config.yaml
n_layer: 9
d_model: 192
n_experts: 128
experts_per_token: 6
d_expert: 64
d_shared_expert: 0
activation: "swiglu"
moe_layers: [1, 2, 3, 4, 5, 6, 7, 8]
router_score: "softmax"
normalize_top_k: false
routed_scale: 1.0
balance_loss: 0.000431
balance_bias: true
init_std_router: 0.037
lr_router: 0.00196
vocab_size: 8192
norm: "rmsnorm"
norm_eps: 1e-05
tie_embeddings: false
optimizer: "muon_variant"
lr: 0.00182
beta1: 0.95
batch_tokens: 32768
seq_len: 512
train_tokens: 305900000
steps: 9336
dataset: "wikipedia_en"
Below are experts of layer 4 (counted from 0) of a mixture-of-experts language model. Rows are named router (the router's row for the expert), gate (a neuron's input weights, with its number), up (a neuron's input weights, with its number) and show model dimensions 64-127. Each number is 500 + 40 x the weight over its row's rms, rounded and kept within 0 to 999. Numbers have three digits each.
After each expert's rows: a language model's description of what the expert responds to. This comes from a sample of Wikipedia text that the model never trained on.

# expert 12
router:547440515507477539486540519462486521500494494478471484433500477481502438519491562433471487513457540480492532469447455437476448504486533458491471389571538494509519506475528441530492519443511488
gate0:478525454535533511462447561469500437472476528492480536517493492524501535552589534499449613493514444538485482459500493575470572516502506493496503516407512433507531521445457557573519478542577462
up0:485456580537477552510447431467464577471562466487521435492455476511501488443406463423520428457577525460458507520482506473518430474480488466468514524493519519499488419527519424449472480482461441
Description: Sentence-final periods and word-final pieces, often inside song, album or episode titles and names in track lists, e.g. him., Edge of.

# expert 13
router:450619440488502498560542528508475517526516526411543479479529501508508521535471563526485450548421475530479521486522471460506454479570504459494417506406548521477548518450518417446562566462416461
gate0:480487486489427485415502433478510496493482415600480448534431495538465499513533472448469479525514471567512533447448420532439492559528437514477530460566498543539550507474488522514516507520457446
up0:518474465492421496546513457441432497438461485512531455527475450540464517472494423447476418637538486496583462527469497561433455553517542503468525458533539530476539545532514459502584467535511510
Description: Pipe at the start of a table row after a line break, plus infobox fields like Born:, (aged, and coordinate marks °N.

# expert 61
router:474552430549504532520499467454434525505483488451497435445465531576565497500477501518528513507495529518460463469464495496526509516475504493477583528489476536547460428503494533458488485467524578
gate0:531478473497487510522510557506516562472467495456520496497490531531494444451492419505504569474502561500510556550573482447498551585509496513468496468530540593558499466498514516473378494533506488
up0:465471496525488509501508538545473527501466526420480493523490498486471419476521401515512556509481595516548528479502495398469553544530447511484476449531549598559367469495533478455410447521562515
Description: Field names and section headings in infoboxes and lists, such as Known for:, Presenters:, Fate:, Preceded by, ==History==.

# expert 63
router:493532489523551434588525437475478504442465510518536475520477514494483536489536521420492533530490529432493469493500444537418539510489497550470539481493478465521563531521462481543514497450585501
gate0:499512519460461523433509456493494480493476474441466526430546449547431460528492504596508557509519581486579501555432492487457563507489501557540502538571568454477479522528453499486485498449541521
up0:511521580421461552434583543504551597528465518450446520481564531476397486458472505528506484536523521485577555480511536486458527516486498541506498478454530473379442483522464479544468492400540505
Description: Past-tense verbs and participles after was, is or were, such as released, based, played, served, Listed in Listed height, Built.

# expert 51
router:554514441463446487445571439515488488549448585474502500512467491538488453503479492589452459466421591563487513526456474472479452453441479457523554469472474562504446512505487543545481433483487502
gate0:481468431542504516488556567497410505578474443410532540447581485535454553552448548503467495502581438566453445448528507486506527529478537532530504524545575481463515469565525426488504454468487527
up0:517534525475564498514523427458571513462512563524511483495415510448555461389551474425537475460465549409506545524486386531489507462551452547472508519509461524516490519468483569491458546519513543
Description: Nationality adjectives and articles in biography openings, such as British, Romanian, the, plus de in names and Clade: labels in taxonomy infoboxes.

# expert 49
router:553526445502492487552504513544441532520476479501496525498493519455489441574542464521450465502480536516522505519475445438512489432527430513519513455446534516486551454445538523485504480447429535
gate0:509512516515577493440497522513533508523465544441521418482441436544535518502510407561520533523452524485473546450499529478568577464412572501515556481503527388514514462532478495565467548488554514
up0:413517530420473527543526487539450546432538476527498538479512518514443513559503539421502515562491480395481525535510496478436418559511457517512428529490504592506554554511489528481570472547497485
Description: The, a, his, their, its right after a preposition or verb, before the noun: under the name, paving the way.

# expert 38
router:425556417457501482542541514475483492479478563566555475503590519484500522489442523443529453495427466493520550439487533448486457467496457456482500490564492414478551505478545534470579485426499489
gate0:502466469547524565531457488479469414558530451472489479566548469491442419497530489482502472511496464518470501541477451481449502513395431504528531466581567460514538573564512529470534450467481521
up0:550504479467451496450553479535468495476435536562516525515485470519457543510420583501529487525537525464517535489524501465528548531509519526482485492489436487471426421524480566596490586548507420
Description: Prepositions, above all of, plus in, at, during, among, than, frequent in census demographics like age of, of which.

# expert 42
router:472502579494470468471498451450583476514517496438534470475451528503543503516519586468494456503506513507441466484572536553480526454492527478453534483582449494599522470505526542464464454482544495
gate0:445445474523428567510437515520452510483500597505547485476426561559440460522504506489500512476540495458581552467456513483503429562501483426538547520495471509514520498535453531503456573513539557
up0:521502471504493474545452531520492536492419502515457506398562507474516451537496463485449521501478531595544512479485438498505510499478496455477472491487526482457490542517424530566497506473437503
Description: Subject pronouns and nouns opening a sentence or clause before a verb, like It, He, who, which, album, often in album or film articles.

# expert 27
router:525402513382506418429448508535528473545473565472513431507551524515517517544563523548442546518487507519488487529528485533456518548413537527513512447513484606595488536544542500557528419561488496
gate0:523500429574549460485480478564476429512506485536506530451500509522515460474544546477471578525509466487512527478432478504500492532507522440533476463415470567476498476534551502563475567508540499
up0:530544438466489476517495506552521463457496507563533536438529525590526549526540499425567523597477522502427487469518512495542434485512420511440466464492520509501465498547467515433478448526462527
Description: Syllables inside Spanish, Portuguese, Italian and German names and places, plus San, Santa, Los, such as ra in Sierra, o in Santo, ato in Campeonato.

# expert 36
router:508501495427489504554557454478439496501496452472504489517509473512527434547494539456499467528410527536507431477467473447487518468510505520551524482449562512536465552484536495456511553466521528
gate0:580538464495484452474466504478567434547473532487508542522535567476521528486446491485543528464539473522502486534546588521482566468510479468504486450475452512506456471531483480518509535430451507
up0:556482495486456473523440529450500481482472557411510480491605511478530483474413453505488533416521534542558495512509559435480523523514505450558488509442507531458484446486474506430453498488478498
Description: Pipe separators between Markdown table cells, especially election results and sports tables, plus infobox labels like Born:, Coordinates:, Total:.

# expert 53
router:458563453480472508561550547474480499549491496471492448474493522521510422529461489435505442512491451442541504527544478436476529472512493493480489502487561489546483503427512516461564527425509460
gate0:497405482539531515573600462476476532512500541547466502523565518497480478525525515524464475544509522468500425502494477491531500479488549552468565493581559573433478551475480512448468510552487481
up0:493532527468492507474462532501529502465505519586552503400469452488480507522458507470513486475514470518468490447524491455494485452473522438503423569491533499477523541519516498497522540525518557
Description: Colons after infobox labels like Beam:, Budget:, Coordinates:, plus latitude markers °N, ″N and pipes starting numbered table rows.

# expert 50
router:460517550510482528481518450442503505529519536405498500458464486505523477519514544481418518485504562506472550562546473545459399541405528574530496430585465533572466483515498503529506458582449535
gate0:460546484410547484484526479595482494525508530510524453475486463483559501519463448472468637514443497523498505468396494453466479551507480415541468517527528513535466520527556490514516458526546522
up0:556491456502556476495486453516465439529503507521527470516459551443537495529498515508478491458510505545514466505500548498512473527539507517491486569515525553567497513517559516471535528511481605
Description: Final vowel pieces of personal names, often Japanese or foreign, such as Naok-i, Angel-a, L-ia, plus short names like Lee.